From a checkpoint of a small mixture-of-experts model trained on Wikipedia.
Size: width 128, vocabulary 2048, 31.3M parameters.
Experts: 32 SwiGLU neurons an expert, 8 picks a token, a softmax router, a shared expert of 64 neurons.
Training: a variant of Muon for the experts, 617M tokens.
Below are experts of layer 15 (counted from 0) of a mixture-of-experts language model. Rows are named router (the router's row for the expert), down (a neuron's output weights, with its number) and show model dimensions 64-127. Each number is 50 + 15 x the weight over its row's rms, rounded and kept within 0 to 99.
After each expert's rows: a language model's description of what the expert responds to. This comes from a sample of Wikipedia text that the model never trained on.

# expert 59
router:16 49 47 52 59 37 77 69 41 68 55 49 70 39 21 68 36 47 55 33 42 55 44 56 57 59 20 27 62 27 66 39 66 39 64 44 72 25 51 47 55 31 52 29 63 36 59 33 45 45 53 33 66 25 33 62 52 56 31 24 33 59 48 69
down0:35 50 47 51 48 58 82 49 40 60 60 44 56 51 49 75 59 59 68 11 42 20 36 44 32 47 67 52 19 27 41 59 56 52 49 58 55 53 44 48 48 46 40 34 58 63 76 58 15 35 42 56 76 30 39 54 35 39 33 53 53 59 62 41
down1:58 45 44 62 27 52 46 71 45 44 64 34 66 19 53 33 40 62 39 35 78 64 43 45 20 38 36 43 44 58 68 63 46 34 39 72 76 40 40 45 63 38 38 52 55 41 50 57 47 43 48 64 42 76 94 42 69 32 47 64 49 36 29 57
down2:58 56 45 63 57 34 39 78 55 53 23 78 51 46 44 64 50 66 32 40 61 54 34 48 70 56 36 56 83 34 43 47 45 23 62 54 48 47 57 60 58 49 50 79 63 41 45 46 44 22 39 36 78 32 69 45 52 12 71 35 57 42 50 27
down3:29 60 45 58 53 60 62 43 18 42 81 50 36 43 76 46 54 68 54 36 43 78 33 70 58 36 62 46 50 33 47 70 28 58 26 47 59 38 80 71 29 40 60 76 38 36 43 62 78 40 47 48 38 54 39 56 67 46 53 39 53 73 36 26
down4:72 40 43 64 47 63 42 32 56 38 37 46 21 27 62 31 66 75 46 50 48 49 63 31 60 22 67 34 30 47 34 48 47 64 60 34 33 69 32 54 38 40 81 32 47 33 35 57 39 54 42 52 73 18 62 51 43 44 36 33 33 60 50 37
down5:61 32 54 48 63 50 46 67 27 20 46 55 37 60 56 40 62 40 88 50 58 41 49 38 50 27 72 65 48 59 39 45 41 46 48 26 65 42 67 49 59 42 68 14 41 59 25 42 63 36 76 29 70 50 55 77 50 51 40 53 45 51 71 52
down6:28 46 57 11 26 59 40 42 43 64 53 40 54 67 47 38 54 45 38 36 60 72 58 45 63 66 66 48 44 28 77 39 52 54 43 63 71 69 52 44 79 44 51 32 48 48 49 73 57 46 40 55 38 81 13 44 30 60 30 67 71 63 67 48
down7:45 46 25 43 86 56 73 26 35 75 39 46 56 65 67 67 52 65 67 37 43 39 36 42 23 54 30 54 85 30 17 42 64 37 54 54 43 66 52 43 31 58 64 37 77 45 37 53 40 36 57 40 47 58 70 62 64 21 38 54 51 50 66 45
down8:66 51 43 71 65 39 55 37 63 55 56 50 64 66 68 63 57 59 49 53 63 57 28 49 28 53 61 54 36 64 66 63 34 42 34 28 27 61 39 50 29 51 33 45 37 63 57 38 56 32 39 30 56 65 53 43 43 36 67 83 61 43 35 45
down9:45 37 65 51 35 65 88 41 55 57 71 56 34 34 60 28 82 55 36 68 61 35 63 64 15 53 72 50 45 76 24 74 73 31 41 64 53 62 43 48 56 65 51 40 43 62 49 48 48 61 37 38 55 41 52 51 65 76 81 38 55 40 46 40
down10:32 26 36 39 63 55 59 27 56 38 57 45 55 40 38 38 65 53 46 52 54 51 47 34 62 37 31 53 40 56 26 61 33 65 42 48 39 32 45 60 30 62 13 35 37 27 21 72 36 21 42 58 34 39 92 25 58 80 63 29 47 50 54 44
down11:54 40 53 94 57 61 67 45 45 65 41 40 39 25 44 37 53 39 58 46 57 20 70 48 66 76 43 60 59 62 33 60 51 35 85 54 48 83 43 32 54 48 48 64 36 31 39 34 51 26 50 41 53 64 60 64 62 62 57 41 34 84 39 79
down12:68 48 62 40 24 39 27 56 46 47 47 48 76 60 33 46 44 75 53 68 49 28 49 51 57 59 46 44 43 78 49 54 49 49 52 49 38 47 48 53 51 50 31 36 53 29 48 51 43 36 36 23 55 63 55 47 56 59 45 38 50 54 58 47
down13:62 62 74 35 49 34 09 64 65 51 44 69 66 59 55 52 59 44 38 59 66 40 43 38 60 30 44 45 33 56 41 26 77 48 52 54 47 24 66 78 43 12 44 70 30 61 60 78 59 51 44 60 18 43 56 43 69 52 43 49 37 60 46 45
down14:57 39 33 46 27 54 48 56 32 45 44 59 52 43 36 38 27 48 63 11 43 47 80 42 79 54 54 95 47 61 45 77 42 32 35 51 50 67 40 43 54 47 38 27 47 62 60 57 37 60 46 30 55 38 42 54 70 54 66 45 53 44 46 67
down15:30 47 56 60 35 49 26 63 42 59 42 48 41 48 27 71 52 50 34 62 63 35 46 53 45 52 49 46 60 43 30 47 50 54 53 71 58 68 45 41 53 51 60 55 37 43 63 21 44 49 55 30 75 28 16 44 41 46 37 48 24 52 37 68
Consonant-cluster word starts

# expert 0
router:54 51 46 33 49 41 26 39 35 59 71 05 33 57 32 64 45 27 66 66 45 64 14 82 32 53 42 53 40 74 28 40 47 42 31 61 67 54 53 65 57 46 73 27 39 46 59 55 53 28 59 37 55 56 41 53 37 76 75 51 18 48 57 52
down0:44 46 41 48 22 45 70 52 43 31 63 50 53 54 62 68 31 43 31 45 64 42 48 36 55 39 75 61 88 64 56 32 59 68 60 27 82 33 43 54 05 52 47 48 51 66 42 56 39 58 68 29 42 47 50 53 38 53 61 42 22 38 46 43
down1:47 44 40 36 51 54 26 56 32 63 54 12 69 56 40 56 50 73 66 91 43 47 44 59 65 69 64 38 64 58 51 49 71 38 50 36 51 42 46 39 02 41 40 58 48 39 49 31 64 71 44 31 42 46 86 40 54 50 50 41 64 34 78 48
down2:54 37 40 64 54 47 67 64 50 53 57 45 33 49 58 42 87 46 51 61 59 37 73 45 49 57 61 47 61 39 40 46 24 73 34 76 60 28 69 54 29 42 52 41 52 57 46 36 46 49 44 69 62 39 32 07 45 23 27 42 45 42 55 59
down3:29 70 33 50 35 32 62 32 46 43 34 57 47 43 69 49 66 67 47 52 46 38 58 50 36 65 40 67 45 36 66 24 42 30 63 33 51 32 60 48 45 56 31 31 33 04 49 38 75 56 47 69 55 70 27 53 40 56 58 36 30 45 72 58
down4:29 49 37 46 57 48 51 55 80 66 58 58 36 61 42 44 39 42 55 39 55 71 49 86 53 62 71 39 41 25 71 34 27 31 33 47 40 70 57 66 62 48 60 63 48 55 37 46 75 57 35 77 61 44 71 35 60 30 71 58 53 53 39 18
down5:34 61 62 53 68 16 64 61 48 77 36 46 49 46 38 47 53 56 37 32 52 58 61 78 29 54 61 75 43 49 50 31 53 32 63 51 70 46 61 63 56 62 50 85 50 12 80 57 65 50 62 46 35 23 37 30 39 67 48 22 49 44 56 15
down6:41 58 54 52 52 37 54 51 46 45 62 71 40 45 49 45 90 68 61 36 62 35 41 55 62 64 48 70 55 32 62 72 75 84 38 35 47 15 52 51 46 63 41 55 31 85 33 37 73 77 58 56 30 56 31 34 39 62 74 51 60 64 55 46
down7:50 82 40 42 65 55 53 59 58 36 51 43 66 54 45 66 60 87 39 20 61 14 55 79 34 64 57 50 55 40 48 64 62 52 57 59 57 69 42 44 45 49 68 76 69 46 63 30 34 33 86 52 68 32 45 39 53 65 52 47 50 47 56 37
down8:31 65 51 53 45 28 60 40 27 32 49 63 48 41 59 71 47 80 16 69 43 69 50 47 93 39 61 38 50 34 60 39 49 54 78 45 47 57 63 39 77 42 47 26 36 53 46 54 55 73 46 33 48 40 28 33 36 50 52 42 49 53 68 49
down9:65 44 72 43 36 49 82 51 36 64 49 52 61 62 47 44 44 61 36 33 57 43 58 39 51 37 42 79 33 43 65 66 55 63 81 64 33 58 41 87 35 37 47 52 69 43 68 40 56 18 46 57 40 48 45 60 41 01 57 71 44 53 47 51
down10:63 51 21 50 40 31 63 37 52 26 67 40 53 38 57 55 50 59 56 76 33 55 46 56 77 41 48 36 81 50 29 61 43 47 67 63 33 52 56 36 46 66 65 58 75 81 35 29 52 54 55 46 66 26 32 57 58 37 56 54 58 67 29 51
down11:63 52 41 36 49 69 57 51 46 35 47 36 47 35 31 51 61 40 62 19 34 60 37 43 53 72 50 42 40 52 59 68 38 53 59 77 32 22 41 85 31 51 32 69 44 51 60 71 29 83 53 34 50 58 41 33 51 22 45 32 33 47 37 55
down12:45 27 31 56 43 74 67 43 57 55 25 41 51 40 67 36 53 30 62 48 41 36 37 52 61 28 68 28 65 53 44 14 27 71 36 46 63 43 51 59 55 68 31 62 56 62 30 54 25 60 76 38 49 67 52 60 33 46 56 49 55 63 47 29
down13:49 68 53 73 27 34 41 65 49 43 41 52 33 56 47 51 43 45 46 68 53 60 54 64 60 57 64 89 64 55 57 44 43 64 51 29 54 45 55 67 73 31 56 36 67 46 44 53 35 17 22 43 43 49 42 21 47 27 68 42 75 74 15 54
down14:69 14 58 45 42 47 78 48 41 54 72 67 76 50 40 32 50 76 54 44 20 53 47 79 70 55 39 54 37 56 33 53 62 54 66 34 65 56 66 56 32 51 76 51 37 26 67 58 57 51 58 44 54 39 27 36 42 52 42 57 31 39 42 58
down15:33 75 65 45 71 52 39 50 76 56 46 41 45 52 49 72 37 57 43 49 49 42 53 40 41 61 65 52 34 68 36 57 67 73 65 74 26 45 63 33 34 53 62 45 66 73 62 30 57 63 27 14 31 36 32 62 52 85 21 50 50 52 48 44
Nationality and occupation descriptors

# expert 39
router:65 54 23 67 56 60 70 78 37 72 44 20 12 44 57 42 52 83 54 78 67 33 73 60 35 25 59 43 38 41 47 80 59 62 70 33 52 85 41 74 33 66 48 43 29 59 61 46 55 56 61 36 51 39 50 37 57 53 54 54 45 51 39 42
down0:54 50 67 67 39 70 59 67 46 64 71 76 49 33 32 19 67 43 59 16 29 36 75 56 70 61 30 55 58 17 56 69 41 50 28 44 37 44 48 50 72 70 36 53 55 75 67 73 23 68 47 41 59 65 60 30 52 67 41 43 48 51 59 62
down1:46 31 40 40 47 32 77 42 52 67 41 45 47 76 48 49 39 52 78 45 54 57 75 38 36 56 41 45 77 22 49 63 40 44 44 32 39 48 75 40 52 45 53 65 58 17 25 47 47 37 38 38 31 29 41 60 70 24 24 24 32 66 54 65
down2:80 53 56 57 37 64 69 76 29 44 34 35 51 37 74 49 63 54 39 39 34 33 16 74 44 45 47 83 59 39 47 44 63 48 24 38 31 53 72 66 00 43 66 60 49 51 49 50 29 74 57 73 57 50 35 55 45 46 31 41 38 42 40 47
down3:39 51 86 39 54 56 46 61 45 22 42 58 64 45 28 52 69 53 44 70 51 47 23 17 75 71 47 43 66 41 13 65 57 50 57 23 67 82 47 54 40 52 36 64 52 54 46 48 60 40 80 80 53 56 52 57 60 62 66 30 77 27 38 55
down4:62 46 48 39 48 69 55 43 48 76 49 42 24 42 45 72 25 33 50 36 38 60 40 63 38 37 44 76 50 23 52 44 52 36 29 23 60 10 55 51 74 50 65 73 72 51 59 68 78 63 62 18 68 91 49 59 52 62 64 44 16 26 44 66
down5:54 79 54 27 48 54 44 28 57 56 70 83 71 48 39 67 63 47 28 71 59 50 57 65 37 53 28 45 59 28 46 41 15 42 62 78 78 56 45 16 74 59 51 53 59 41 47 55 66 55 39 60 51 58 29 31 52 36 49 65 49 76 35 56
down6:33 48 31 58 36 47 52 47 59 32 62 32 75 51 49 48 32 80 56 37 71 44 64 60 43 51 59 84 77 42 63 67 51 65 54 24 10 49 38 60 45 42 31 64 49 60 37 49 59 44 36 66 42 20 46 54 58 48 32 25 64 71 46 35
down7:70 61 38 33 67 57 76 32 43 32 46 57 61 50 84 59 45 41 40 51 42 47 54 67 76 50 73 42 44 36 70 55 42 38 65 48 45 44 76 50 47 32 48 38 43 37 30 51 70 57 36 46 23 51 56 50 46 38 60 43 52 85 48 63
down8:38 48 36 53 57 52 67 55 76 58 50 59 54 45 29 40 78 72 40 49 25 56 38 52 43 43 70 44 40 60 82 92 71 32 68 41 64 52 66 90 48 47 36 40 67 48 62 21 46 42 37 37 55 46 58 54 52 34 40 41 64 56 40 55
down9:51 68 58 33 41 31 36 58 70 62 47 58 56 33 67 71 64 48 47 59 29 62 77 35 70 78 62 36 59 63 42 49 38 44 52 57 23 66 29 54 43 83 71 48 40 33 58 58 53 45 37 46 43 50 40 42 67 48 33 26 42 42 47 32
down10:49 52 53 32 41 12 29 81 45 57 52 79 52 69 63 37 60 56 57 76 40 61 44 43 57 44 40 52 57 48 32 54 78 63 37 26 46 60 63 51 51 26 45 58 61 53 36 80 57 75 35 74 71 45 74 70 31 34 48 50 51 35 38 48
down11:30 42 23 32 67 29 45 56 54 48 62 36 54 39 45 68 57 69 59 50 43 60 47 48 42 87 62 49 50 42 57 49 31 30 81 52 45 67 66 46 75 55 57 51 49 49 38 54 31 57 27 73 77 39 58 49 34 33 66 65 53 38 45 37
down12:37 55 34 65 32 53 26 40 62 63 58 43 45 47 42 60 25 51 65 60 70 55 59 46 63 35 35 61 56 65 19 28 60 60 55 55 34 59 46 53 44 81 61 50 44 52 15 60 58 54 41 63 24 52 26 40 55 61 45 41 69 46 48 24
down13:72 38 66 47 44 32 35 26 60 62 40 52 36 48 69 52 37 41 64 61 28 52 19 57 59 39 71 21 34 37 61 53 37 34 63 45 49 76 61 42 38 17 44 67 41 83 32 72 48 35 36 45 77 39 54 34 54 52 43 80 35 71 57 81
down14:61 88 47 56 65 82 40 44 55 25 26 41 37 33 24 67 59 46 54 59 44 21 78 22 29 42 53 36 49 51 39 41 57 76 64 12 35 55 34 48 36 44 36 38 48 52 52 59 68 48 50 58 56 53 47 45 72 40 42 59 62 38 45 56
down15:45 59 44 60 53 55 56 55 95 43 74 39 64 45 45 55 58 43 60 42 42 33 68 68 48 63 58 61 57 16 45 35 52 56 38 51 41 25 26 66 59 43 54 39 44 62 35 41 21 76 64 48 19 40 56 46 55 43 72 62 38 36 38 48
Table digits and parties

# expert 57
router:43 71 42 72 59 66 61 52 20 21 47 50 64 62 33 49 72 53 48 29 36 35 87 53 54 32 59 61 37 46 33 23 57 68 24 46 43 73 63 69 56 67 66 50 47 49 52 69 38 44 79 43 36 41 26 47 49 30 37 57 62 45 58 49
down0:52 66 59 69 36 37 52 39 39 50 62 61 64 52 40 82 64 29 54 21 44 58 26 41 31 48 29 55 30 56 50 34 56 38 44 13 22 59 80 69 33 60 69 85 29 36 63 27 48 48 34 72 31 51 61 48 65 22 50 45 32 39 50 50
down1:50 58 28 45 34 53 64 72 55 53 35 41 47 54 40 29 94 68 41 63 55 64 84 51 66 41 54 72 45 64 52 71 50 30 44 45 54 26 50 64 60 52 44 29 27 40 58 18 43 45 42 30 24 45 63 22 46 44 21 62 73 72 21 65
down2:64 59 62 40 40 31 71 38 56 58 76 44 68 57 50 54 45 51 61 21 39 57 50 43 39 68 69 68 60 45 46 53 58 35 76 68 46 50 34 59 39 54 70 54 41 58 44 55 26 64 48 57 26 69 48 43 57 50 32 69 42 39 59 24
down3:33 29 50 37 26 50 52 57 51 36 49 64 60 36 48 22 46 65 79 38 72 42 48 34 40 48 53 48 72 24 37 57 69 45 65 86 43 47 20 70 34 46 46 54 53 50 69 47 71 56 22 42 36 28 49 60 43 60 48 41 65 52 26 60
down4:47 60 42 16 00 25 57 67 74 44 42 62 42 53 72 62 60 50 36 36 40 40 75 59 45 42 52 31 60 45 27 44 56 44 33 54 70 60 40 59 61 60 25 42 54 44 35 32 60 32 62 68 76 46 29 33 61 31 40 59 69 29 51 53
down5:54 37 27 58 39 37 42 57 55 69 57 53 38 55 47 45 58 46 48 61 44 41 39 42 43 45 62 50 27 22 44 46 48 49 56 67 22 46 49 65 44 22 28 56 35 59 70 34 45 48 50 85 34 54 30 34 57 39 51 54 54 45 47 27
down6:54 41 61 26 27 51 47 50 44 45 59 45 60 44 50 58 27 32 55 49 67 13 60 06 34 37 57 55 68 58 76 44 74 59 42 52 48 50 55 42 38 66 59 34 48 34 56 68 47 36 61 60 41 56 44 20 40 69 55 35 36 70 63 52
down7:43 41 15 88 55 51 46 29 26 39 53 39 74 56 54 62 49 38 50 42 52 63 54 32 54 49 25 34 48 67 57 47 61 37 42 56 61 44 34 49 51 72 64 57 17 41 40 22 45 91 38 59 27 72 53 32 62 39 39 20 57 22 34 44
down8:59 53 99 35 39 23 36 83 83 62 43 57 44 71 34 41 55 49 37 49 53 32 39 60 56 39 52 57 28 77 60 70 68 73 68 72 44 42 48 54 49 75 74 46 56 48 39 57 43 45 54 65 65 55 59 21 67 53 37 73 54 61 78 82
down9:53 58 42 51 51 41 64 69 60 26 54 50 67 51 54 57 68 22 51 45 53 48 55 45 44 21 48 69 58 49 34 77 57 62 45 27 44 89 64 35 38 45 32 57 75 50 47 70 59 54 43 40 21 54 84 48 38 45 62 45 53 30 41 45
down10:58 56 48 36 33 44 63 68 59 35 62 47 38 30 59 56 33 35 48 52 68 60 19 66 57 66 44 65 51 48 58 29 24 35 27 55 18 42 62 70 74 43 47 84 51 39 55 52 39 45 27 54 55 44 32 49 27 50 60 75 63 57 68 40
down11:40 50 63 36 40 48 66 48 87 30 67 38 55 50 57 24 66 50 36 40 39 62 23 38 58 24 68 71 65 33 66 31 47 47 39 80 44 26 67 42 53 55 36 46 54 35 44 76 48 48 58 39 33 48 56 41 57 56 50 58 33 68 51 85
down12:28 54 45 32 68 19 10 77 62 40 40 61 37 42 44 66 64 57 34 10 45 68 61 55 37 56 45 50 26 44 47 53 15 54 44 36 58 29 74 62 53 56 57 38 37 39 59 46 52 28 49 36 49 36 17 47 35 51 28 66 38 45 53 37
down13:59 30 58 30 60 50 43 48 28 47 18 74 32 30 51 60 58 66 58 29 40 54 74 55 34 30 35 36 42 65 30 58 59 38 43 78 49 42 71 38 52 59 45 33 42 60 23 41 50 42 59 47 40 27 47 34 65 34 70 57 56 51 40 60
down14:47 44 66 33 45 37 39 56 45 49 63 39 51 53 49 25 59 52 26 10 38 35 36 32 46 39 42 43 56 46 56 57 58 91 45 71 29 43 20 43 53 31 69 47 46 59 40 45 36 50 59 78 36 36 63 49 59 68 38 68 51 46 26 43
down15:34 68 69 51 52 63 57 47 58 27 55 44 52 55 48 53 73 35 61 49 44 37 57 38 25 60 44 32 53 54 56 78 57 48 44 19 34 54 22 62 79 72 58 63 65 29 81 30 51 39 40 66 40 60 54 45 53 58 51 42 41 53 39 51
Large numbers and units

# expert 14
router:59 51 60 57 37 56 44 69 65 34 83 62 34 54 55 62 49 51 58 44 28 51 87 27 24 64 51 62 40 40 41 54 58 54 22 42 42 54 45 61 56 58 47 35 55 75 56 38 54 54 63 65 38 32 33 33 63 32 53 53 55 11 41 34
down0:51 58 47 53 23 13 39 57 68 59 50 48 54 30 55 45 18 41 65 48 68 61 46 59 40 37 44 32 33 57 55 58 78 49 68 66 54 52 45 61 52 73 48 59 48 50 45 48 25 45 23 42 81 59 66 65 52 58 60 47 73 77 39 54
down1:50 25 41 49 31 77 65 35 57 58 63 45 49 53 64 53 52 37 62 89 60 51 51 59 79 64 59 68 22 50 65 41 15 46 72 69 86 62 29 52 74 59 64 38 51 57 79 47 46 13 33 53 46 66 35 68 61 47 72 25 53 36 74 52
down2:29 06 64 49 51 44 63 45 37 45 39 29 30 77 36 68 29 66 53 28 30 56 42 66 59 23 70 22 70 60 60 53 35 39 75 16 39 43 48 54 40 41 32 16 50 46 58 50 71 30 35 39 48 67 49 31 26 71 42 37 35 65 59 34
down3:30 31 58 49 45 73 32 17 54 36 67 22 49 80 50 60 34 38 66 50 43 45 38 33 43 54 22 36 49 25 68 73 59 61 37 51 35 75 37 35 38 51 49 32 64 45 36 51 39 33 50 65 40 57 50 23 54 27 83 64 51 33 40 40
down4:75 63 93 39 48 59 59 56 41 47 40 41 28 48 58 54 65 60 31 41 41 51 47 51 56 38 42 57 60 34 45 62 36 28 37 49 69 33 52 51 70 37 73 75 57 21 68 53 68 70 22 28 65 51 45 42 66 44 47 33 27 70 56 59
down5:81 49 48 58 47 40 45 46 67 59 64 83 39 37 55 41 42 55 51 35 61 87 30 21 65 50 59 26 35 39 51 55 46 58 51 38 43 47 33 47 44 39 51 56 28 68 39 61 20 44 58 60 53 33 68 48 58 52 30 42 56 48 35 74
down6:44 46 44 43 33 65 25 68 38 41 62 63 60 60 57 37 50 62 54 41 24 50 59 60 54 61 28 60 66 55 54 30 42 35 45 59 44 25 48 64 67 25 38 18 76 42 54 51 41 84 70 46 49 33 63 51 35 42 23 55 59 60 85 28
down7:44 37 49 73 36 44 36 53 51 48 40 62 63 48 28 30 63 37 23 58 32 78 55 50 58 51 74 71 73 58 47 54 71 41 79 44 70 58 44 62 51 25 56 36 60 44 51 41 44 42 39 44 45 36 31 70 69 42 69 64 28 44 43 35
down8:68 38 70 54 46 50 56 64 55 55 26 38 65 44 30 52 65 64 62 47 55 44 43 33 47 62 58 35 75 39 40 43 49 55 25 41 16 71 45 64 40 57 82 45 63 68 68 60 44 50 67 58 69 48 40 33 63 75 34 56 71 51 55 47
down9:23 48 26 47 30 55 37 22 39 54 72 78 95 40 55 51 47 55 52 54 60 74 41 67 36 45 20 58 90 53 37 44 38 27 57 64 76 42 59 71 57 60 53 51 43 37 49 68 57 38 62 72 27 47 56 55 51 59 58 51 57 72 41 68
down10:41 76 33 27 75 57 57 47 69 51 46 89 50 22 49 30 47 30 42 75 40 73 22 52 57 61 47 57 36 56 27 52 81 60 36 12 41 44 65 63 73 63 33 77 55 55 50 45 33 28 49 47 42 40 65 51 58 56 84 57 28 32 43 46
down11:46 43 55 60 37 72 53 35 38 34 32 66 69 24 44 31 37 48 45 59 45 38 30 57 58 30 66 49 93 60 45 46 49 69 57 43 50 57 40 39 51 71 91 60 38 55 52 53 50 28 34 57 42 49 40 52 63 52 44 27 44 33 45 72
down12:36 58 56 76 34 50 36 72 55 34 58 42 61 49 65 43 62 68 41 58 61 34 63 62 43 61 56 52 73 23 60 60 47 30 71 49 57 57 54 70 73 51 33 11 40 38 59 50 50 44 45 44 76 41 40 29 53 70 22 58 38 43 64 60
down13:67 65 39 56 48 57 28 47 36 23 65 64 51 54 54 75 56 39 45 41 49 26 56 14 53 57 20 32 27 59 05 39 13 54 47 41 58 26 61 39 37 51 51 55 57 51 46 23 48 23 58 40 50 13 60 40 61 70 83 55 53 30 61 34
down14:54 40 46 44 73 51 57 71 61 51 74 35 38 51 36 40 55 48 64 45 54 38 54 41 48 52 30 36 48 61 32 40 39 52 34 65 61 64 56 72 57 25 34 53 69 59 81 45 35 69 69 68 40 40 41 33 53 61 81 77 57 41 80 48
down15:36 50 59 44 27 50 31 68 63 65 59 64 61 62 54 51 55 62 48 56 78 63 40 62 48 26 60 43 22 36 58 44 44 54 65 66 45 62 51 67 48 39 36 56 48 37 74 52 55 28 59 36 74 42 23 49 39 48 45 59 55 71 43 49
Infobox labels, countries

# expert 50
router:30 51 73 47 48 41 48 59 55 28 38 49 50 60 33 53 40 62 48 29 81 34 34 55 62 37 54 58 51 26 43 40 34 63 54 56 53 62 84 36 55 34 59 49 39 35 45 54 65 48 38 79 08 56 23 57 60 46 46 42 24 69 56 41
down0:47 29 48 54 48 44 46 35 43 43 56 64 53 51 52 19 69 28 42 49 35 61 54 46 33 49 56 49 67 26 22 41 35 50 33 47 62 76 45 69 58 65 57 81 62 78 43 62 37 55 54 57 24 50 28 62 34 68 64 19 70 43 48 57
down1:57 43 77 48 43 49 78 47 49 47 69 68 37 43 81 28 41 48 47 62 44 95 63 45 43 34 41 47 25 53 42 54 22 50 45 49 48 45 57 42 64 52 66 31 77 92 85 53 46 58 65 59 53 40 66 29 33 55 25 59 52 61 41 39
down2:71 55 39 40 31 53 61 37 32 39 39 70 66 71 62 40 62 49 51 69 63 65 49 33 50 65 32 42 30 66 24 56 51 49 69 24 26 55 43 57 22 16 48 42 73 40 50 40 29 48 70 41 44 25 55 46 81 78 51 64 47 61 79 63
down3:56 45 35 40 52 28 32 65 28 51 41 29 48 69 29 38 34 39 58 38 34 47 51 56 34 52 37 48 38 35 37 47 35 36 61 52 40 53 69 38 56 47 46 55 37 65 39 48 74 38 53 74 35 37 45 69 24 43 67 70 18 43 78 29
down4:73 65 36 62 35 65 76 73 28 51 62 43 66 53 45 53 55 52 32 47 40 37 40 52 28 08 54 31 57 44 42 30 58 57 57 56 57 40 41 48 50 32 60 71 61 53 69 63 44 56 55 28 48 25 46 52 63 30 46 50 55 39 60 41
down5:26 54 34 31 62 49 37 78 34 61 59 45 77 67 78 56 48 56 35 74 70 77 73 35 44 40 58 52 74 63 44 57 50 63 40 37 37 73 75 74 61 44 52 44 74 51 59 35 42 50 22 53 57 41 57 62 15 59 63 60 38 43 54 53
down6:39 71 75 72 42 53 27 51 49 51 52 31 24 61 58 58 28 40 48 46 42 29 15 46 44 41 80 49 41 51 76 47 79 65 47 57 61 72 52 45 41 78 54 22 54 42 53 38 33 75 56 35 39 53 57 28 36 24 45 65 41 47 66 60
down7:71 74 56 71 44 53 35 23 75 51 53 36 08 38 38 41 62 30 56 50 45 45 38 41 30 44 37 49 54 41 72 40 49 64 46 67 46 55 41 61 63 46 25 34 47 99 41 31 74 31 51 55 42 65 57 55 37 39 53 57 40 46 30 39
down8:63 27 30 29 57 79 91 50 53 36 44 44 47 68 27 26 46 66 22 74 43 41 52 74 45 46 34 59 32 54 67 45 51 65 66 40 80 46 37 45 68 45 34 38 53 52 38 38 57 58 60 59 66 58 55 53 30 47 44 41 63 53 60 34
down9:57 61 54 36 67 74 50 17 59 62 38 54 74 55 70 45 50 40 58 62 69 62 64 44 28 39 59 55 63 47 65 53 47 39 44 48 34 50 41 52 59 50 36 17 67 52 23 55 69 62 53 43 33 37 55 71 66 41 28 16 58 40 63 44
down10:67 45 41 48 48 48 51 60 46 64 45 49 34 52 68 56 44 62 61 21 44 60 41 62 29 54 33 47 58 46 63 34 59 60 77 37 45 10 33 68 50 62 54 53 44 58 53 43 68 54 60 53 44 49 46 72 48 45 39 28 82 49 41 52
down11:43 52 61 44 54 33 61 30 45 72 39 73 41 37 31 50 58 54 61 45 78 33 36 38 63 43 47 47 62 34 77 48 46 24 40 90 11 50 75 55 48 47 45 50 59 29 34 40 57 36 35 57 50 34 72 51 77 62 47 44 61 67 64 62
down12:32 37 60 61 53 31 64 36 15 53 63 36 25 36 28 69 63 65 43 48 33 67 59 16 24 59 51 44 54 56 57 58 61 49 40 18 49 32 74 41 59 78 45 40 69 55 39 55 38 67 29 35 51 59 37 32 31 55 42 59 41 56 58 63
down13:55 37 51 55 45 52 58 76 58 35 76 81 68 55 32 39 67 42 43 30 58 22 63 44 53 53 41 35 39 50 42 58 46 52 49 53 72 67 46 26 63 98 60 44 50 32 55 86 60 34 46 51 42 55 59 48 64 58 56 40 59 57 61 35
down14:58 55 71 65 60 65 46 44 73 27 36 25 60 37 37 25 47 54 85 68 64 21 31 31 43 60 39 58 53 54 46 48 58 59 47 43 51 52 45 55 51 42 65 59 77 50 09 36 62 43 39 32 42 46 57 42 46 77 22 18 55 42 43 55
down15:58 27 81 59 59 46 66 56 49 50 33 42 60 53 32 68 66 65 47 41 51 48 49 43 64 63 16 72 65 51 66 42 48 40 41 60 35 33 60 29 17 35 66 64 32 33 52 43 56 69 46 68 80 68 70 49 44 54 49 29 47 84 73 35
Adjective word stems